config.yaml
n_experts: 96
experts_per_token: 2
lr_router: 0.00202
tie_embeddings: true
lr: 0.0026
beta1: 0.9
beta2: 0.98
Below are experts of layer 2 (counted from 0) of a mixture-of-experts language model. Rows are named router (the router's row for the expert), down (a neuron's output weights, with its number) and show model dimensions 0-191. Each number is 200 + 30 x the weight over its row's rms, rounded and kept within 0 to 999.
Before each expert's rows: a language model's description of what the expert responds to. This comes from a sample of Wikipedia text that the model never trained on.

# expert 14
Blank line breaks and == heading markers at section starts, sentence-initial The, and linking words like by, of, among, alongside.
router,152,218,179,252,214,198,194,169,197,233,183,180,239,275,175,229,175,214,218,211,175,188,173,251,199,187,201,191,222,206,208,226,311,234,163,212,224,180,194,210,194,183,220,169,169,193,234,202,163,183,252,179,193,214,203,226,186,237,117,195,199,186,197,204,210,257,207,205,154,181,179,195,232,183,192,214,217,182,260,200,176,171,211,184,265,221,244,191,151,151,235,230,160,155,235,166,187,208,192,169,175,201,175,180,138,222,255,181,192,233,212,178,178,224,144,185,211,216,225,207,212,212,140,234,231,179,184,231,159,204,207,194,176,234,229,185,217,170,210,170,198,208,201,153,240,207,149,172,220,194,193,105,179,251,193,213,147,191,210,236,222,208,170,180,232,162,215,209,208,220,187,242,203,208,238,226,228,233,170,218,196,172,172,188,265,193,204,216,163,219,179,140
down23,170,141,199,207,180,213,211,205,269,199,215,175,202,143,204,198,198,173,155,216,183,185,196,175,206,159,235,161,223,204,187,169,224,175,212,188,232,189,158,209,198,186,156,253,196,216,203,176,197,165,194,247,264,243,218,250,221,201,175,201,221,222,160,197,211,221,245,204,244,201,191,248,217,246,184,200,218,131,174,136,247,224,204,171,212,158,187,178,167,192,209,195,253,216,226,202,181,235,203,137,170,204,152,213,205,197,180,167,215,226,176,175,215,212,195,205,241,239,203,203,247,136,205,185,211,195,183,250,233,212,211,201,233,225,155,170,198,246,196,173,218,235,176,184,214,196,216,236,205,149,210,212,212,244,191,251,195,252,208,204,207,233,202,108,142,150,191,236,225,295,200,164,192,194,232,167,191,166,197,241,157,186,201,213,205,207,151,225,144,233,186,187

# expert 52
Verbs after a subject pronoun or relative, such as was, is, has, been, served, worked, often in what had been.
router,194,194,186,235,210,184,207,177,219,238,219,226,193,222,202,274,183,218,224,147,173,223,223,226,219,214,213,189,216,205,204,165,268,213,185,255,214,214,199,247,233,168,216,184,224,181,196,175,208,177,213,166,183,208,167,255,246,221,145,170,192,203,183,224,198,273,241,234,167,178,227,214,226,185,168,172,211,167,257,245,211,210,197,198,205,174,213,180,148,198,245,200,208,142,252,139,173,213,214,172,199,196,198,143,208,185,274,198,153,220,191,187,205,213,187,201,209,241,204,194,162,198,185,243,213,150,218,190,215,190,180,228,141,206,234,186,218,152,268,217,194,199,159,206,193,236,168,153,201,152,199,155,196,192,230,197,150,181,154,230,169,168,167,198,246,204,228,185,202,206,177,206,152,234,218,223,267,202,198,238,207,171,151,181,248,188,235,242,122,228,219,169
down11,202,172,225,202,191,197,213,188,215,181,203,184,221,194,218,124,187,219,191,238,228,158,171,264,198,242,255,179,242,161,233,164,244,184,196,208,214,255,176,174,199,131,168,208,129,233,161,175,214,229,187,189,220,176,189,228,205,239,171,130,209,205,208,199,158,235,148,114,237,224,221,242,171,240,179,191,199,143,185,208,204,221,292,194,226,208,184,155,176,198,185,273,223,194,152,208,204,217,221,159,215,194,208,208,243,176,261,202,221,195,210,164,199,159,224,246,225,177,220,138,207,133,187,214,196,220,246,189,172,170,196,199,233,203,200,228,220,205,238,217,193,210,197,244,224,199,204,140,245,178,206,191,232,174,226,207,167,198,209,251,216,174,224,186,204,186,216,188,243,252,186,208,172,154,172,155,210,240,189,207,199,190,171,184,205,170,192,189,178,208,206,194

# expert 13
Tokens in album and discography listings, such as album, Records, Label, Recorded, featuring, by, and track-table pipes.
router,186,197,182,238,202,175,228,177,265,238,207,197,205,193,215,210,173,201,193,199,215,203,178,230,235,212,223,223,214,197,209,188,249,244,203,252,240,219,249,237,235,163,254,167,202,159,152,174,191,178,201,131,181,212,196,234,212,244,150,171,177,212,199,243,187,270,239,227,138,178,194,186,229,158,143,184,253,164,252,230,161,226,225,174,213,153,266,175,177,197,248,236,209,177,248,206,211,239,204,177,237,148,183,186,152,235,239,223,157,173,235,194,214,215,208,162,198,251,189,186,172,152,207,202,222,154,216,260,169,247,150,176,159,183,240,195,206,169,208,191,214,222,195,209,223,231,189,138,195,185,217,167,163,221,201,194,176,160,209,188,198,203,156,180,203,182,255,201,198,183,222,192,172,219,194,241,263,227,205,220,184,235,222,209,232,209,194,187,185,243,174,185
down0,213,183,224,179,175,152,222,197,218,188,193,225,209,218,142,175,259,161,229,206,184,228,203,226,205,225,190,260,227,177,218,181,205,206,185,214,189,230,205,224,214,195,168,186,175,218,241,194,188,197,169,133,213,214,212,165,192,209,213,227,128,171,209,221,191,156,215,225,258,169,249,241,193,236,222,199,250,222,179,165,189,233,221,203,186,181,204,199,185,194,160,139,214,235,175,130,179,202,202,163,225,186,234,197,192,223,214,186,171,226,241,204,215,205,186,184,193,231,195,164,188,208,196,174,132,196,221,198,179,210,183,246,198,165,206,280,198,195,203,186,228,158,245,213,186,178,224,230,244,216,186,172,191,164,147,231,105,298,133,178,156,171,210,190,188,180,237,195,189,199,225,211,263,181,184,219,144,171,245,151,214,211,239,212,177,224,231,181,201,210,204,266

# expert 49
Periods ending sentences, especially after years (2022., 1998.) or "ago", plus ")." and '".' before new sentences.
router,190,188,194,222,229,184,218,228,201,258,196,234,220,239,228,268,212,225,198,175,253,195,204,205,206,255,213,204,193,215,206,207,238,243,137,231,180,205,204,244,206,186,221,169,184,164,184,212,183,170,235,179,217,225,197,238,217,239,138,163,176,203,140,179,188,254,231,235,138,177,232,218,222,190,179,203,229,198,272,222,209,155,181,202,238,167,262,203,164,172,238,216,226,133,238,170,167,223,198,169,245,198,208,155,153,178,242,213,198,214,180,170,238,194,211,169,215,223,200,207,180,170,213,223,190,132,229,269,166,229,196,185,148,190,266,156,189,186,193,197,190,215,205,187,222,211,185,125,217,153,210,161,151,258,220,175,150,188,190,204,177,177,150,209,207,163,257,194,212,185,219,218,189,201,205,170,243,210,220,218,201,180,210,200,244,187,181,215,154,198,170,180
down0,197,172,147,148,222,169,245,233,224,187,181,159,183,247,159,214,223,210,224,217,245,185,175,232,188,202,150,263,203,225,220,150,186,229,165,177,189,209,229,196,188,187,209,191,136,194,200,165,192,229,145,177,199,180,215,143,167,221,253,210,161,200,228,222,211,233,227,244,163,181,228,237,148,203,155,229,214,208,195,188,218,199,170,217,172,116,197,155,225,169,145,192,180,179,197,200,192,243,210,178,245,213,239,274,179,202,204,214,199,190,195,181,193,185,223,221,234,185,213,247,193,197,180,155,195,231,206,238,162,223,248,263,192,205,205,223,201,122,219,184,192,176,250,201,207,205,234,183,223,206,207,188,215,191,148,230,139,261,172,159,173,169,213,228,219,179,191,204,200,158,215,214,223,168,181,178,168,161,223,142,261,224,210,246,213,216,210,244,213,214,181,239

# expert 0
Nouns and verbs in science and medical prose, especially biology, such as receptor, protein, causes, disease, release; also World in organization names.
router,209,214,184,207,233,196,247,213,234,233,210,200,253,219,180,228,209,251,206,159,202,189,214,192,223,254,205,218,209,212,227,228,270,209,213,254,201,188,226,222,199,157,219,203,203,185,189,168,183,183,199,172,207,245,190,250,223,226,174,187,177,215,164,220,170,226,220,261,138,177,210,153,235,157,190,183,238,178,245,240,190,214,170,212,218,155,253,207,166,197,265,199,198,200,248,205,184,247,204,202,206,185,178,211,158,213,255,180,180,191,205,159,199,186,208,190,176,245,186,150,175,159,191,160,170,135,215,233,200,233,181,186,176,204,250,135,230,164,183,212,179,199,209,209,209,247,202,153,197,134,199,117,142,204,177,197,172,200,207,185,190,146,195,238,243,200,209,238,210,197,176,216,170,232,187,221,277,211,221,178,254,213,188,214,237,215,188,222,132,253,184,170
down0,239,210,164,183,217,182,247,242,228,177,226,150,161,239,161,184,191,176,213,204,202,215,228,211,202,222,213,227,270,183,276,184,266,197,225,120,192,228,197,199,194,215,139,190,165,219,217,233,175,219,191,221,174,214,243,203,186,190,218,208,200,176,188,222,192,173,237,231,192,169,231,223,144,216,217,239,222,224,216,231,170,191,190,224,215,213,193,172,190,184,134,147,137,225,232,217,155,172,201,171,241,192,214,219,167,229,193,155,191,216,196,153,235,170,184,171,185,200,261,259,187,204,161,189,184,272,177,187,188,187,217,211,199,195,172,236,206,217,228,119,238,206,192,216,185,205,214,207,194,239,210,220,252,178,165,215,129,253,157,148,195,193,195,169,211,176,226,145,161,196,175,170,237,189,184,194,195,193,260,197,226,195,194,228,181,183,184,190,193,196,192,282

# expert 31
Words about playing music or sport, such as played, band, guitar, vocals, half, scores like 2–1, in squad and discography lists.
router,209,184,185,203,213,218,208,177,248,230,215,215,227,236,208,264,191,201,187,198,235,211,172,247,265,233,205,219,215,205,170,205,216,215,196,235,207,221,189,242,217,167,253,129,216,160,184,183,211,189,210,136,196,203,227,232,228,210,160,161,195,196,200,204,190,261,233,235,167,222,212,167,221,189,165,198,216,167,235,224,189,184,177,176,174,169,234,202,146,161,267,260,194,123,222,208,183,261,167,175,198,185,186,191,177,205,278,179,126,207,225,158,200,197,204,160,214,214,195,189,190,192,200,168,190,143,206,216,178,240,141,181,173,205,221,169,258,144,217,218,236,200,178,189,223,226,201,124,187,192,170,149,176,231,204,150,196,138,207,183,200,183,168,199,208,162,249,223,225,197,245,183,150,246,220,195,258,217,208,224,222,223,203,207,181,226,214,199,155,190,203,191
down0,224,197,222,176,205,170,218,229,263,147,222,185,181,212,151,192,209,154,207,216,169,186,168,236,203,192,208,225,242,201,196,148,187,242,198,183,201,217,240,218,200,195,202,230,174,238,209,200,221,201,149,167,213,189,226,207,221,169,187,232,140,175,222,202,242,196,265,264,205,233,263,214,145,230,177,178,214,248,170,169,193,251,155,206,195,174,221,194,194,225,169,143,200,223,202,200,167,196,171,213,187,192,240,206,167,183,241,144,173,181,210,164,245,159,249,202,193,199,225,225,180,195,184,176,168,206,189,204,159,208,195,231,194,155,181,248,224,157,213,164,227,205,293,217,222,200,204,202,232,217,177,244,171,159,195,205,95,244,190,187,164,116,252,199,199,189,205,198,195,131,175,197,197,198,199,236,183,221,214,168,178,235,179,198,212,210,208,243,203,205,203,258

# expert 3
Nouns for creative works and their makers, such as film, book, director, producer, author; also the -er piece inside cooperating, and "also" after a subject.
router,222,204,206,239,231,168,224,180,197,243,207,204,226,219,188,230,209,235,222,180,238,215,193,218,214,221,219,199,210,223,189,234,216,234,189,269,226,248,188,227,249,185,231,167,186,200,154,208,206,192,248,161,183,221,182,274,251,257,173,174,166,220,183,199,167,277,227,259,163,171,208,212,222,210,178,190,236,164,243,267,188,213,156,176,222,163,240,194,142,180,215,210,247,172,262,189,160,216,208,192,211,162,184,218,144,187,246,194,188,208,209,174,207,165,185,173,171,280,196,200,193,147,195,180,209,163,211,222,186,265,191,211,130,159,230,164,239,171,176,196,209,192,225,201,220,234,205,117,190,214,148,170,175,189,204,185,217,173,188,190,190,164,175,201,220,182,235,254,214,175,208,197,186,238,223,217,259,219,179,215,226,217,183,229,218,199,193,219,169,216,174,156
down0,215,198,194,167,187,182,224,215,256,201,261,170,185,178,179,174,230,194,151,226,204,175,208,211,224,185,198,247,220,218,223,191,226,222,196,157,141,234,194,207,208,246,150,207,139,169,210,267,196,243,194,190,223,202,217,155,204,210,235,229,232,175,179,209,219,152,253,231,229,192,207,232,170,227,194,251,218,225,116,200,223,243,199,200,203,178,182,239,204,246,148,163,183,231,172,201,186,225,215,205,201,164,209,193,129,184,204,183,165,178,209,182,224,174,218,193,223,176,237,178,212,194,189,149,200,178,270,197,200,222,196,188,182,197,241,251,182,185,216,158,184,227,236,201,203,206,241,213,209,183,222,242,206,187,150,208,129,197,156,138,137,166,218,191,178,159,188,198,212,149,181,206,192,172,142,195,181,239,236,142,236,217,263,197,230,213,218,206,203,177,253,257

# expert 58
Capital letters and words after opening parentheses or table pipes, such as O in O'Donoghue, A, B, plus closing parentheses and shipwreck-list pipes.
router,199,176,182,180,212,142,220,213,217,237,218,234,227,192,204,211,203,218,197,159,198,211,185,219,234,216,217,227,200,193,220,203,221,215,212,272,200,216,216,201,227,148,220,200,214,142,136,203,208,201,199,178,230,236,190,219,224,226,202,187,172,219,167,192,193,243,259,223,128,211,196,193,226,192,159,187,210,135,232,236,172,184,158,185,213,165,255,187,166,169,200,217,209,183,242,206,183,279,208,203,245,222,190,212,163,196,276,205,209,184,256,180,225,179,218,203,179,241,174,141,171,175,192,199,220,137,201,211,177,228,184,196,165,177,255,173,222,170,217,205,194,184,222,189,194,243,212,121,197,164,186,155,132,194,247,186,220,145,208,194,174,138,151,195,257,164,234,223,205,174,192,182,152,228,199,228,275,205,219,187,212,224,170,207,220,235,187,208,143,248,207,179
down0,204,217,166,153,211,134,214,186,214,189,221,176,183,263,179,172,211,157,199,202,166,241,195,188,207,228,175,215,229,219,227,184,218,236,214,148,224,188,206,204,215,220,183,274,173,178,234,241,204,168,216,162,202,249,262,159,221,210,186,210,213,167,164,157,199,217,245,225,233,218,231,232,149,186,191,189,205,286,187,224,221,212,193,214,189,181,168,169,231,193,163,137,177,222,190,165,195,175,178,193,210,179,193,225,158,228,231,146,161,237,213,168,226,158,194,210,236,197,249,189,176,211,198,199,191,200,201,204,176,220,143,259,180,183,182,256,216,217,190,170,212,185,260,207,258,193,171,247,193,243,180,229,189,179,198,215,138,253,166,190,151,161,233,175,177,187,268,178,181,184,174,158,236,178,156,214,157,215,229,158,215,215,187,183,215,213,222,215,277,212,207,222

# expert 53
Bare space tokens in tables, mostly empty cells in election results, plus of, see, television, TV and -ing words like writing.
router,230,189,182,172,205,180,238,197,230,238,232,223,206,205,205,216,243,220,208,187,201,189,199,217,252,236,230,211,225,202,185,193,229,223,202,246,168,206,235,219,219,173,207,196,241,190,189,173,232,215,152,153,198,218,173,255,235,277,141,179,167,230,195,195,193,246,250,226,159,182,202,200,232,182,155,181,213,142,219,244,189,196,165,184,219,168,268,195,187,190,234,209,220,172,257,174,174,247,225,205,213,188,194,189,155,165,270,207,186,200,216,137,220,172,225,181,203,246,199,145,189,173,198,164,197,136,243,224,201,220,153,189,133,161,244,172,211,152,222,219,186,197,186,205,192,245,204,143,194,183,156,121,163,207,223,179,206,212,183,193,162,159,157,228,199,204,242,209,201,154,193,242,169,238,191,218,259,201,217,221,199,209,202,202,198,221,155,236,143,235,202,181
down0,189,186,214,144,156,172,232,223,244,185,215,182,199,199,131,189,193,200,211,261,172,176,196,201,192,220,197,204,254,207,256,208,224,226,237,188,216,213,236,183,249,151,208,218,170,175,236,213,208,211,166,182,235,205,242,182,208,164,206,237,133,202,225,196,184,176,243,262,264,207,205,248,140,236,208,206,232,221,173,224,175,255,212,193,192,208,168,147,219,218,168,164,183,207,192,152,153,222,172,189,200,169,233,174,195,179,174,190,185,206,212,160,234,161,221,167,212,212,203,263,209,207,175,213,167,182,223,202,188,218,227,266,204,178,217,235,221,191,222,131,191,180,237,179,197,213,218,261,225,235,200,199,169,174,164,199,148,245,195,141,183,165,243,188,168,146,215,192,184,109,193,190,200,196,175,194,171,231,209,170,226,178,228,233,183,189,213,202,172,219,172,278

# expert 1
Mostly " and" joining names or clauses, plus " the", " but", " with", " like", and table pipes, e.g. "he and Sophia".
router,158,212,185,235,186,210,213,168,195,214,171,179,235,259,187,260,182,208,226,197,185,203,190,203,189,208,175,158,215,216,215,206,293,205,175,203,208,200,208,235,219,178,223,159,155,218,211,208,136,237,249,198,174,211,197,224,233,223,154,209,207,186,195,177,200,288,209,209,140,196,180,195,236,168,165,224,192,195,262,200,199,160,227,190,276,186,231,186,164,151,234,191,169,185,218,134,219,224,213,164,183,160,218,207,165,230,250,222,182,240,166,180,177,222,128,176,229,192,243,219,208,212,156,244,221,166,190,220,142,218,193,225,176,231,213,183,216,170,202,163,229,217,202,151,217,217,155,165,227,183,210,152,186,226,197,191,163,176,186,267,196,174,165,161,211,162,196,192,256,210,182,223,195,207,228,196,240,205,167,205,205,181,180,154,266,215,216,225,175,216,186,138
down0,252,176,162,181,183,225,218,232,244,137,217,173,181,256,201,154,197,198,199,213,193,182,190,190,197,208,200,207,234,228,213,194,188,213,197,186,191,183,232,192,202,227,212,182,156,196,218,212,249,202,148,185,200,185,228,147,183,199,199,198,205,201,200,200,234,251,205,195,214,194,251,244,178,261,189,200,184,175,188,160,183,231,253,203,168,176,185,200,221,204,149,138,103,257,188,199,185,227,195,202,224,198,209,229,153,193,160,173,205,188,222,181,215,189,214,205,189,239,219,215,177,147,210,223,156,234,240,208,171,180,217,235,201,187,197,202,184,201,187,146,228,199,292,230,203,156,202,201,261,202,150,242,163,202,184,219,136,258,186,205,188,201,231,201,208,189,238,188,164,105,204,185,205,174,200,208,168,211,207,125,213,271,203,265,233,225,217,239,204,147,235,185

# expert 25
Auxiliary verbs before "not" (did, do, does, should), plus vote, election and match words like votes, win, match, cast.
router,200,216,183,189,193,190,248,202,195,240,210,190,214,223,232,242,201,229,203,184,229,193,178,237,244,249,208,207,206,193,178,209,275,228,212,244,178,209,217,249,258,174,216,174,203,150,198,201,224,182,204,187,195,246,207,278,197,217,159,177,190,238,181,251,160,241,225,217,121,164,213,205,247,166,148,197,224,186,238,269,182,209,163,208,222,167,228,185,158,211,206,202,229,180,219,192,191,237,183,226,214,183,182,171,145,185,254,174,191,197,221,166,218,196,188,178,184,234,189,181,192,194,178,145,218,134,246,218,204,218,184,206,149,138,238,170,228,157,195,236,212,219,201,221,261,243,220,174,197,151,191,152,147,208,191,189,197,184,184,174,181,188,170,250,212,185,242,209,235,154,194,215,174,245,206,255,257,212,223,225,227,222,206,211,204,223,178,213,130,251,221,209
down0,228,184,170,142,201,194,214,223,227,205,218,193,143,219,185,202,202,216,187,228,209,183,195,250,188,243,213,194,256,145,230,170,212,219,188,140,170,238,199,208,203,150,188,207,142,206,239,185,222,192,171,201,251,199,245,198,215,216,206,254,193,198,183,188,220,169,230,236,174,188,220,221,182,245,163,173,233,202,134,187,193,215,208,197,182,166,160,198,206,213,149,162,159,272,193,185,144,202,182,203,209,201,227,226,211,232,203,195,191,232,176,183,236,153,230,197,234,167,205,209,208,209,231,187,169,200,216,201,171,202,240,240,184,180,160,239,215,163,198,163,157,170,248,252,156,178,221,202,211,244,177,218,203,166,248,239,112,252,206,160,165,166,254,165,233,196,204,154,180,142,176,181,247,182,162,200,159,203,243,165,240,205,220,242,222,195,225,230,227,258,222,219

# expert 32
Table separators |, line breaks, commas, hyphens after non, and in or the inside running text, often in election or results tables.
router,177,217,170,227,186,225,202,176,185,236,164,158,216,236,175,225,178,200,205,208,205,219,175,212,199,196,196,186,221,206,229,236,264,240,171,197,206,181,185,238,201,187,248,197,158,225,206,241,174,195,241,185,193,196,183,213,217,224,124,195,175,166,193,192,211,269,189,220,163,186,160,201,236,208,190,227,198,195,290,188,198,172,224,186,269,202,226,187,163,132,257,187,185,141,221,129,204,250,209,153,159,156,213,167,156,219,261,180,193,261,180,185,145,215,162,171,215,239,229,210,234,198,177,214,227,170,186,238,175,200,189,188,201,217,229,161,199,193,185,156,204,184,190,162,230,198,164,150,230,184,192,127,194,257,204,201,160,215,214,229,200,200,191,166,190,127,206,220,247,176,189,253,201,192,219,216,233,187,189,219,173,203,208,202,270,172,197,186,175,218,183,145
down23,199,187,197,179,249,158,166,211,184,191,210,201,188,175,227,174,226,189,207,156,183,160,214,191,202,187,204,206,185,228,229,199,170,255,206,190,222,177,197,173,198,254,227,213,231,182,191,198,224,193,191,252,322,242,233,152,199,258,211,188,229,210,190,144,178,170,202,159,226,199,235,252,226,256,175,176,232,214,174,164,219,201,214,175,198,180,171,176,206,183,178,206,217,201,219,178,183,179,149,101,190,195,244,193,183,212,213,211,235,211,197,173,233,173,203,208,245,205,214,212,243,132,167,221,169,206,282,197,221,239,225,206,210,205,148,197,186,253,165,189,183,206,174,171,237,218,137,270,187,164,195,225,219,208,175,185,183,212,171,198,136,258,242,121,158,193,189,225,231,218,173,182,203,222,195,170,185,198,217,221,196,206,188,186,179,194,164,257,202,176,187,217

# expert 47
US state and place names like Massachusetts, Boston, Oregon, NRHP listings, coordinate marks and UTC codes, and Thai script bytes.
router,183,224,169,208,214,159,235,188,224,224,211,215,202,204,178,235,223,226,233,166,198,189,187,213,240,219,230,176,238,215,198,212,275,229,202,254,191,181,204,226,202,172,246,174,191,146,178,176,197,183,240,178,230,232,213,225,201,229,134,152,148,217,198,205,189,208,249,249,161,221,225,193,204,169,202,236,227,189,259,222,212,174,198,207,232,174,260,126,155,198,228,203,163,220,209,212,169,235,216,209,218,152,150,213,152,179,259,232,188,204,205,151,203,223,196,200,221,248,210,189,186,193,164,212,205,183,225,212,179,227,154,193,144,192,269,176,196,168,196,199,202,172,172,219,266,225,150,142,204,179,188,187,170,184,195,190,221,167,182,253,191,172,172,153,195,132,218,223,226,181,180,255,188,228,220,237,252,217,200,234,212,223,203,218,230,158,171,225,132,204,152,235
down0,204,176,192,193,192,202,227,239,206,177,229,189,172,218,160,221,208,158,240,262,164,184,222,212,192,198,175,254,211,206,210,134,201,204,208,148,194,205,196,162,217,210,217,179,146,223,236,180,199,194,146,198,223,235,216,196,175,203,195,191,194,193,177,211,200,159,227,243,227,180,242,262,203,216,178,214,215,235,186,217,225,270,180,170,200,174,183,202,223,193,180,142,178,220,192,184,142,229,214,182,198,207,235,236,198,163,248,176,198,184,235,138,224,134,194,220,184,205,226,208,193,174,207,245,223,213,172,207,139,216,192,272,209,141,183,221,213,156,212,160,196,134,245,227,237,181,183,197,211,201,144,228,214,156,209,241,131,254,179,220,173,161,289,174,184,185,214,173,171,155,176,202,233,188,172,203,184,226,238,147,214,261,193,187,211,212,190,190,222,221,204,265

# expert 35
Mostly and and or joining list items or clauses, plus list adjectives like other, various, local, national, special.
router,197,194,208,177,206,160,226,221,231,235,209,223,196,226,190,251,209,199,215,187,203,219,197,212,244,231,222,223,213,199,206,198,254,249,183,223,190,191,215,220,222,152,250,194,209,167,183,160,204,184,205,189,193,238,206,243,214,237,185,174,183,193,178,225,182,265,211,235,163,217,213,169,233,147,143,179,238,187,254,227,201,201,198,177,253,190,247,201,149,209,236,227,211,213,248,212,201,243,207,188,217,172,141,224,135,164,230,194,195,220,188,189,210,212,179,208,211,238,196,179,190,173,207,170,219,150,252,239,206,227,176,182,143,246,270,194,212,168,214,218,191,182,175,204,202,226,187,126,186,135,176,145,137,214,224,219,232,187,168,202,178,152,136,203,240,201,262,194,216,165,194,220,154,236,215,219,278,188,213,222,192,225,208,211,256,238,186,217,121,214,205,174
down0,194,190,160,185,180,206,203,246,235,184,232,169,203,240,206,196,212,178,184,243,175,220,246,229,242,215,184,199,240,207,245,197,177,181,202,142,169,197,225,206,187,235,209,163,151,189,255,196,180,213,177,173,226,220,219,151,226,213,221,226,200,190,190,181,225,194,226,211,204,203,261,238,165,197,141,207,210,227,164,225,178,258,260,217,183,155,182,179,224,187,175,135,147,244,213,193,178,183,179,214,214,188,209,227,175,221,202,147,155,221,181,153,236,162,202,179,165,216,220,247,182,164,216,181,139,179,245,211,154,186,203,232,204,162,191,208,225,160,197,145,221,169,276,237,191,173,198,219,236,209,173,237,190,208,218,208,134,250,201,196,170,196,242,188,216,181,184,176,178,114,219,179,259,177,188,203,195,242,257,129,200,203,184,232,208,210,222,232,158,188,222,244

# expert 24
Final pieces of personal names in tables and cast lists, such as Rode, Neue, Lakshman; also verbs like wrote, named, and Award.
router,209,189,183,188,243,169,224,207,232,231,204,195,200,253,196,238,249,241,233,182,205,220,216,208,219,236,223,236,196,207,193,231,252,220,179,241,225,217,189,173,221,144,200,187,230,175,202,197,195,172,200,162,203,253,186,260,223,227,142,175,184,232,185,220,166,261,240,253,158,228,222,214,226,176,173,213,239,161,247,262,220,203,200,171,232,147,267,142,167,168,219,182,212,180,234,185,190,226,190,222,211,182,182,177,159,185,274,224,194,189,222,144,198,183,214,205,185,239,173,140,187,154,192,168,200,150,199,228,184,244,173,174,148,186,240,165,218,155,230,196,194,212,185,198,222,254,200,139,185,134,153,188,159,207,209,178,193,212,168,200,169,160,143,177,205,209,227,212,210,169,192,251,186,228,213,201,226,211,222,200,187,208,181,184,197,219,157,255,154,237,220,196
down0,251,198,214,204,198,115,214,203,234,227,168,162,195,228,161,182,175,231,227,248,182,169,181,211,212,209,175,221,221,243,158,162,208,169,202,154,193,212,197,216,226,187,219,192,141,208,264,174,209,196,166,167,236,179,236,160,185,218,165,186,172,190,196,183,229,204,221,233,173,200,187,239,180,220,210,229,185,207,182,231,227,250,214,180,198,203,192,202,193,184,154,134,157,241,215,153,180,198,230,151,204,157,180,218,182,188,216,201,176,192,199,161,219,167,239,227,189,234,240,276,153,193,197,189,228,167,248,194,162,213,182,234,199,173,197,238,201,164,216,188,189,168,242,217,228,225,214,205,227,236,173,212,228,156,205,217,146,269,238,181,151,138,257,216,176,210,203,156,197,115,191,194,174,176,205,182,214,174,242,212,224,225,300,217,186,178,217,220,215,234,211,219

# expert 15
Nouns and adjectives after the, his or its for prior or official status (predecessor, previous, original, government); also surname endings like -ić, -ović, -ler.
router,212,181,188,183,206,179,244,206,229,251,225,237,207,224,207,237,216,228,227,186,199,198,192,183,260,233,235,227,202,211,196,225,258,214,194,256,212,207,202,210,236,165,217,152,205,151,154,172,192,176,192,175,210,250,194,284,244,252,155,176,186,233,171,214,171,224,227,216,150,210,221,228,240,179,161,156,216,161,212,255,201,212,174,184,206,158,238,196,185,218,223,217,226,187,254,204,167,228,205,198,205,185,195,194,170,168,284,192,187,191,232,139,212,157,214,185,184,260,177,176,155,175,208,181,187,144,229,228,208,257,157,201,153,168,239,175,220,165,200,231,205,202,199,208,228,239,215,127,192,164,175,142,144,206,232,196,236,192,165,186,185,169,148,216,232,207,251,226,202,153,198,213,163,232,182,221,255,217,239,207,217,221,212,203,221,208,191,210,165,233,193,207
down0,229,206,187,170,192,166,180,238,264,205,207,132,185,217,182,165,240,179,221,231,183,206,165,194,222,228,205,235,216,216,227,171,214,186,184,176,207,225,217,208,235,183,178,222,158,208,241,187,209,213,176,184,225,224,182,197,195,224,208,237,142,168,226,208,218,225,256,247,251,233,227,243,185,225,229,162,200,192,159,192,191,182,243,218,207,169,182,155,195,185,138,159,177,205,195,188,143,202,213,213,217,131,239,208,171,193,202,177,200,174,213,160,251,160,186,189,226,209,241,245,175,238,176,216,209,220,213,219,144,222,213,223,206,159,195,230,220,126,211,141,172,188,262,258,226,184,196,206,226,229,209,206,164,178,196,241,127,296,170,157,168,148,189,150,197,183,222,202,194,165,194,188,240,190,196,190,182,197,264,142,244,210,173,158,212,203,200,203,190,207,184,232

# expert 28
Sports-results and tables vocabulary such as team, Olympics, Gold, Singles, and city names like York, Beijing, plus endings s and ly.
router,225,181,222,165,206,185,258,181,204,248,189,228,161,202,219,245,208,259,208,163,228,176,220,212,268,248,204,223,220,187,180,212,236,253,184,233,190,194,226,229,261,172,242,161,191,148,168,192,220,193,208,165,207,197,187,236,221,213,149,202,185,211,184,227,158,253,231,240,159,193,230,198,229,177,183,190,200,159,214,247,189,192,189,165,197,145,262,191,151,167,230,223,218,175,238,216,177,212,193,226,230,215,191,161,200,188,283,202,220,177,225,163,202,193,196,188,178,262,191,189,185,173,200,207,186,141,221,256,198,229,162,215,147,186,250,150,232,187,213,234,193,187,185,232,233,254,229,140,177,199,172,142,164,215,218,206,228,185,208,224,181,159,158,204,223,183,239,221,221,156,205,251,177,251,196,236,250,226,209,188,220,199,189,217,234,182,192,212,142,211,187,165
down0,176,153,218,213,148,192,202,226,244,178,199,162,163,196,162,203,194,205,206,226,208,194,198,238,235,204,161,265,256,256,203,203,233,216,224,171,185,230,231,195,178,201,207,190,157,233,243,231,191,219,163,146,211,229,220,192,208,197,234,226,179,209,181,197,226,182,263,231,164,208,215,277,140,226,240,203,213,215,212,206,175,250,197,164,188,172,191,137,272,202,164,140,180,217,179,179,172,258,168,226,224,190,219,217,151,205,240,182,165,162,185,150,228,165,223,211,189,205,197,217,173,216,183,157,189,187,234,218,180,200,210,247,209,196,201,223,235,176,217,173,216,189,217,181,218,154,224,211,235,178,196,209,136,162,175,222,102,241,187,155,173,132,268,175,224,172,198,193,181,165,187,211,217,195,146,168,185,217,184,173,250,210,237,215,206,234,208,209,214,184,205,195